{"experts_per_token": 2, "balance_loss": 0.00768, "head_dim": 64, "rope_theta": 10000.0, "init_std_down": 0.0, "optimizer": "ademamix", "lr_head": 0.00618, "decay_shape": "linear", "train_tokens": 675600000}
Below are experts of layer 4 (counted from 0) of a mixture-of-experts language model. Rows are named up (a neuron's input weights, with its number) and show model dimensions 0-111. Each number is 50 + 12 x the weight over its row's rms, rounded and kept within 0 to 99.
Before each expert's rows: a language model's description of what the expert responds to. This comes from a sample of Wikipedia text that the model never trained on.

# expert 14
Description: Technical noun endings
up1:30 65 50 51 44 38 53 38 63 42 47 58 67 66 51 66 34 57 12 68 49 45 30 37 56 54 55 63 61 54 59 67 67 55 46 48 26 59 53 48 71 65 43 57 62 60 41 28 36 58 42 61 66 32 46 57 55 80 62 37 55 47 28 49 43 47 51 51 54 33 53 54 38 58 55 40 51 48 60 51 32 65 74 53 63 41 35 56 72 50 50 38 40 43 56 58 42 46 40 42 60 50 49 46 53 39 48 43 52 48 60 47
up2:64 62 72 38 36 48 59 25 60 39 49 38 52 43 57 16 68 59 42 44 32 50 61 54 59 67 61 45 59 55 49 39 71 64 50 50 73 54 54 39 38 40 67 42 49 49 45 25 37 43 55 58 48 44 29 50 58 50 47 29 35 59 53 75 66 51 43 47 41 53 44 60 61 38 30 30 56 37 45 51 32 80 61 55 55 58 40 13 72 66 49 53 42 28 27 54 44 52 64 56 55 27 90 73 46 52 38 39 38 41 61 58
up3:52 49 33 72 42 57 41 43 63 49 43 68 49 65 36 54 61 59 33 48 48 38 46 51 50 41 56 52 38 33 59 51 58 63 61 37 45 51 52 73 32 33 40 43 56 47 49 59 52 48 30 30 57 49 30 32 46 44 47 68 67 56 56 66 52 55 35 72 29 49 48 41 65 66 59 54 62 53 38 46 18 45 41 50 55 51 61 58 32 62 37 46 42 59 55 65 63 41 40 53 33 50 34 57 48 40 59 42 47 57 67 43
up4:62 56 73 40 23 59 60 59 48 46 56 28 51 39 31 53 54 55 62 41 41 55 45 49 49 39 60 58 56 37 53 76 57 39 39 53 37 55 50 53 47 46 55 52 42 54 69 67 54 38 38 32 53 47 32 44 64 69 48 50 60 52 20 75 41 69 21 34 59 68 48 52 66 34 53 57 20 69 33 55 42 69 39 27 49 63 60 49 53 51 48 48 38 44 34 62 40 44 72 65 34 56 44 39 62 36 51 45 65 55 35 44
up5:64 48 60 59 63 36 51 34 52 52 47 54 29 50 38 42 54 72 43 82 52 31 67 46 32 54 85 51 37 37 46 69 38 56 49 44 41 33 52 41 61 55 46 59 48 69 62 58 45 66 42 53 60 54 44 58 45 48 50 60 55 64 73 50 53 51 41 56 47 58 35 33 57 46 47 28 43 37 61 41 45 61 52 58 42 38 49 58 24 42 76 68 52 42 48 48 61 45 45 38 60 64 63 62 67 33 46 44 66 61 34 31
up6:93 41 39 63 48 50 40 58 60 30 34 38 45 58 34 67 62 71 49 46 50 39 35 55 54 36 41 50 63 60 54 43 60 68 56 29 51 57 36 37 66 62 62 62 74 49 65 54 50 55 51 30 47 38 68 73 66 46 35 64 49 57 44 60 42 32 42 48 42 52 43 37 48 61 66 62 60 45 57 44 64 50 55 40 35 52 51 25 40 37 39 52 44 75 42 42 57 59 36 59 56 41 44 56 39 49 38 70 65 45 56 47
up7:64 53 46 46 47 55 53 45 52 41 78 48 42 51 33 45 73 45 35 47 60 52 45 48 65 49 58 33 57 31 38 69 71 52 38 62 48 43 46 23 57 77 49 46 78 56 45 52 50 64 44 59 59 39 49 48 58 35 48 28 38 58 44 43 65 32 62 66 56 51 37 49 63 21 48 43 29 53 49 59 55 50 66 70 50 50 53 54 50 40 50 42 62 65 54 70 40 46 49 46 65 52 59 52 44 49 41 62 36 52 51 63
up8:42 40 52 44 48 49 40 53 26 73 71 59 56 27 56 58 51 35 36 63 32 34 57 44 53 61 49 74 47 63 64 47 39 49 38 42 38 51 49 46 59 56 51 46 52 31 50 68 58 34 38 55 57 29 50 69 47 26 51 49 50 41 38 12 56 54 32 49 67 55 53 54 45 54 51 48 62 46 37 44 51 45 44 43 58 58 66 57 61 71 68 80 46 25 50 49 54 41 60 71 66 54 66 63 35 24 71 44 64 78 56 39
up9:84 65 62 55 60 73 61 36 53 40 93 53 59 21 45 41 42 41 44 57 46 40 26 62 61 52 63 47 34 48 37 68 33 58 61 55 53 56 58 43 70 56 64 42 49 35 56 64 53 59 34 60 46 44 64 37 61 58 30 45 49 51 44 66 56 56 51 51 51 54 60 54 40 50 39 66 55 62 63 56 50 45 41 62 56 31 42 21 72 40 60 56 49 47 43 51 50 56 53 32 64 38 43 36 43 52 52 75 40 35 54 55
up10:39 53 55 61 45 48 56 63 40 60 67 37 40 56 47 52 57 51 42 44 37 53 49 45 31 48 30 51 62 68 59 50 60 56 47 38 38 20 46 60 55 52 44 61 41 12 68 57 35 41 55 46 63 29 36 54 46 37 26 46 51 37 45 45 42 55 35 47 48 56 70 67 54 43 66 43 52 47 63 42 60 39 69 40 56 69 45 47 32 42 50 65 58 20 71 58 54 47 51 45 55 31 60 49 52 62 88 58 41 54 69 45
up11:44 72 48 83 50 32 85 48 45 46 34 65 53 33 38 47 67 76 57 66 49 30 46 34 44 48 53 57 37 49 66 62 61 34 35 52 49 30 71 40 39 59 53 38 42 48 67 17 59 34 58 63 64 54 57 56 57 46 50 45 48 49 78 48 45 34 55 43 66 45 54 42 53 58 60 48 51 51 67 48 51 71 71 64 38 47 36 62 49 59 57 54 29 51 46 60 66 52 47 66 19 57 34 42 37 43 40 68 61 49 41 54
up12:33 50 68 49 53 62 80 53 58 54 59 57 32 50 59 68 40 75 53 55 26 54 42 31 51 55 45 62 48 51 65 31 58 40 69 51 46 59 47 61 57 68 69 40 57 50 40 38 45 51 33 52 52 14 45 71 53 60 40 69 60 61 58 50 45 45 43 69 45 40 44 54 57 26 49 54 42 41 34 48 48 50 42 53 40 67 62 40 80 63 58 43 30 43 50 47 29 31 59 59 46 59 19 58 46 57 66 58 71 50 49 51
up13:51 35 83 45 55 41 69 58 62 42 31 46 39 49 49 40 41 39 32 72 46 59 39 42 33 62 42 62 75 48 44 51 56 61 63 39 74 47 55 72 49 66 42 35 45 63 46 49 52 70 43 49 42 57 45 29 61 40 58 53 45 32 76 63 53 51 52 42 49 54 58 48 60 66 34 26 41 30 55 52 54 48 58 52 54 42 35 80 44 38 67 43 50 49 41 42 42 62 72 58 56 54 41 56 39 33 39 60 49 60 41 44
up14:34 65 23 47 46 46 46 42 61 54 49 48 40 73 46 58 26 43 47 56 47 69 35 63 70 53 78 47 40 52 53 51 39 73 57 48 46 51 51 45 58 50 52 42 57 37 47 44 50 85 55 43 24 51 42 60 45 59 54 46 77 52 47 58 30 64 50 50 41 52 54 50 38 50 57 59 46 45 59 53 47 63 51 59 68 56 54 55 46 46 68 43 60 68 48 56 60 63 52 41 64 28 20 35 57 53 67 70 29 42 59 42
up15:50 41 57 44 51 76 46 51 54 62 51 44 62 37 52 64 45 44 36 35 53 31 73 22 51 53 54 66 28 67 62 39 71 52 32 56 67 68 53 51 76 44 59 49 49 42 43 25 54 51 59 50 81 48 66 48 62 63 61 52 77 64 41 37 52 53 51 61 33 46 58 36 50 72 63 67 39 66 56 37 41 49 78 44 57 37 36 49 53 58 54 49 67 55 60 58 40 41 63 56 34 28 54 50 64 41 44 65 50 51 46 57
up16:68 60 44 27 53 50 52 31 47 27 47 32 49 48 66 47 45 41 45 47 39 90 34 42 75 64 61 42 54 44 64 60 58 61 48 41 71 42 41 46 60 62 66 51 59 52 68 46 53 66 40 64 51 44 61 44 69 43 46 71 29 44 38 37 58 52 55 53 60 45 52 58 64 72 53 57 45 59 28 52 34 82 50 69 44 40 29 52 44 58 65 54 65 46 43 59 63 60 34 41 61 54 55 68 57 40 42 42 67 63 49 68
up17:37 40 33 74 46 57 64 86 52 54 62 36 73 71 62 42 51 54 53 45 46 27 47 69 23 59 44 53 47 47 49 49 41 58 32 59 32 47 42 55 46 42 28 64 54 58 22 53 30 39 71 41 51 53 55 62 36 71 78 45 65 42 38 63 42 44 43 44 27 44 43 47 59 45 23 27 58 65 42 55 39 58 38 58 40 45 55 49 35 52 57 52 60 54 48 73 61 32 48 33 51 37 49 46 53 54 43 57 50 65 56 71
up18:65 39 57 57 67 56 50 50 38 62 55 66 38 53 59 36 54 56 57 38 50 43 41 43 61 44 41 64 65 60 41 55 51 37 55 38 62 73 38 48 52 33 25 26 43 31 44 33 49 66 58 43 50 42 44 32 20 52 70 20 55 47 26 69 54 56 25 53 28 48 53 35 47 57 38 44 52 66 59 41 39 46 53 42 35 37 46 56 50 53 68 60 61 45 44 45 34 72 42 39 57 51 61 57 36 56 38 49 50 45 14 71
up19:72 68 44 45 45 58 80 36 40 69 52 44 68 39 41 46 77 51 46 33 45 37 31 23 51 38 37 53 32 48 59 39 55 51 47 54 67 58 38 42 55 51 64 34 46 71 12 43 40 57 40 63 43 47 37 54 51 53 46 53 58 54 36 40 57 61 27 48 43 37 41 46 55 55 30 48 52 46 52 45 25 63 55 29 61 60 40 40 70 71 59 56 70 60 41 37 66 62 45 70 50 50 79 54 61 60 46 44 70 68 39 58
up20:56 46 41 48 42 49 48 36 38 59 81 40 36 31 30 38 60 54 61 60 63 51 39 37 44 35 84 41 60 56 50 36 46 65 49 62 24 37 78 51 47 57 86 60 53 56 41 48 55 71 55 50 43 62 32 39 38 63 51 54 75 48 48 45 35 55 40 44 21 51 35 47 47 17 56 36 45 55 40 50 64 48 51 61 36 55 41 52 41 47 57 60 60 58 60 43 61 66 51 63 55 45 50 57 43 33 68 56 44 51 56 41
up21:59 58 37 48 33 41 39 44 32 53 43 43 78 62 62 58 56 74 80 39 39 68 44 42 50 40 41 34 51 59 63 42 55 53 60 54 53 25 45 37 34 47 49 46 49 44 58 40 00 36 46 62 53 30 53 55 44 55 41 43 53 48 33 50 47 58 53 40 64 51 46 77 50 48 40 47 47 42 53 55 50 49 57 49 44 29 56 53 60 36 45 54 66 52 67 58 54 45 50 50 40 43 52 41 47 46 77 41 38 36 39 57
up22:51 50 70 58 44 43 34 55 61 52 69 34 57 27 53 43 44 52 26 50 47 52 48 54 60 58 57 56 64 47 67 48 44 42 41 54 56 58 38 46 61 64 61 51 59 35 59 40 43 51 56 35 47 43 45 30 60 44 49 29 49 53 58 60 82 17 54 66 79 67 68 48 45 57 45 58 57 54 61 29 39 58 39 63 43 40 48 49 83 43 57 70 45 49 47 57 42 40 57 57 26 64 58 14 40 28 58 42 59 59 48 39
up23:59 29 44 50 51 44 52 56 40 44 66 50 35 42 46 63 74 40 57 75 54 61 52 64 57 50 54 61 50 45 56 51 53 63 36 57 55 52 46 64 54 42 68 52 66 41 31 58 53 35 50 58 56 49 60 30 50 67 40 50 59 53 54 21 37 39 44 57 61 52 78 51 48 69 61 45 46 49 22 59 35 40 57 54 20 62 40 41 29 51 61 53 33 50 46 29 57 43 26 78 56 37 50 58 50 54 34 33 40 51 45 07
up24:37 64 39 52 45 41 55 48 27 48 50 49 69 27 44 52 34 57 64 34 47 40 54 47 48 43 58 49 37 30 76 47 57 69 35 73 56 43 39 60 70 70 53 33 55 69 61 37 33 67 49 59 41 49 45 71 62 68 68 49 56 44 27 44 41 80 61 48 60 44 57 35 30 50 60 45 71 38 49 44 42 45 47 39 47 43 69 62 48 41 37 62 63 55 61 53 36 41 41 51 53 48 71 76 46 69 45 63 51 71 44 38
up25:58 38 60 34 44 41 71 49 45 54 62 31 56 67 59 23 30 43 55 31 53 44 44 44 51 69 41 27 57 59 45 64 50 61 46 50 39 39 29 38 68 46 62 20 51 52 50 55 51 49 54 63 35 50 28 46 51 58 68 46 42 58 29 58 59 38 29 19 62 61 48 38 58 35 35 45 44 52 52 47 46 42 72 42 29 55 62 56 45 40 42 76 67 54 41 56 58 49 35 40 44 48 52 62 49 27 47 44 51 47 34 35
up26:46 81 61 53 55 38 29 63 71 47 53 76 53 73 52 46 47 52 68 56 43 58 26 53 57 84 61 59 40 38 52 47 61 60 52 67 37 28 54 48 50 23 56 64 49 62 46 46 55 45 43 59 51 43 66 37 34 44 41 57 50 66 48 27 47 63 64 42 52 63 52 28 49 72 55 29 65 53 49 45 48 43 67 58 40 56 55 59 55 46 45 68 39 28 67 52 43 60 40 44 53 34 33 59 18 40 33 43 47 50 80 51
up27:58 44 51 38 62 24 43 34 46 55 35 56 42 43 44 46 38 43 42 34 44 45 58 63 48 45 47 82 31 44 49 24 55 45 70 55 48 70 45 67 64 51 42 46 61 57 64 36 55 63 35 52 34 42 51 38 59 66 60 35 83 58 43 42 66 62 49 20 68 39 46 38 54 24 46 60 63 49 44 61 22 41 41 57 45 67 45 27 73 35 58 50 33 70 47 46 48 44 28 44 53 64 52 57 39 35 55 54 64 78 31 39
up28:44 70 50 57 39 43 21 63 48 51 78 47 61 48 64 79 47 59 55 61 36 41 65 28 52 65 44 51 40 44 50 46 62 63 33 61 43 28 51 50 59 60 70 45 58 61 69 54 49 37 64 51 67 64 51 78 69 36 49 25 61 51 32 48 47 71 68 42 59 59 51 49 59 41 52 46 45 51 62 49 65 56 63 33 47 53 64 42 55 56 45 57 56 60 49 69 62 48 74 42 39 48 53 64 65 49 42 64 61 51 50 43
up29:50 57 64 62 44 42 40 23 41 57 49 36 65 44 48 61 39 55 57 70 52 68 55 66 46 28 37 44 37 49 53 55 59 42 47 47 44 76 29 39 46 84 28 38 43 44 40 34 38 53 45 51 73 46 30 42 49 59 53 40 35 38 37 48 73 51 65 59 45 58 52 52 39 71 43 60 77 54 86 74 46 43 74 51 63 31 55 36 29 57 48 49 34 39 73 45 57 64 52 56 43 49 42 31 47 22 31 55 66 35 71 50
up30:54 47 23 36 48 65 59 57 53 53 46 59 44 50 52 44 38 47 40 39 21 51 53 47 65 63 46 58 47 86 44 38 65 35 58 58 60 55 36 47 26 60 46 27 70 59 34 37 66 48 41 38 60 51 49 46 41 49 58 45 39 45 45 81 78 75 28 37 80 44 39 66 40 41 40 57 45 67 47 22 53 49 32 43 32 62 50 59 52 48 58 64 45 71 74 33 39 59 72 43 34 40 45 42 53 40 51 44 50 45 58 43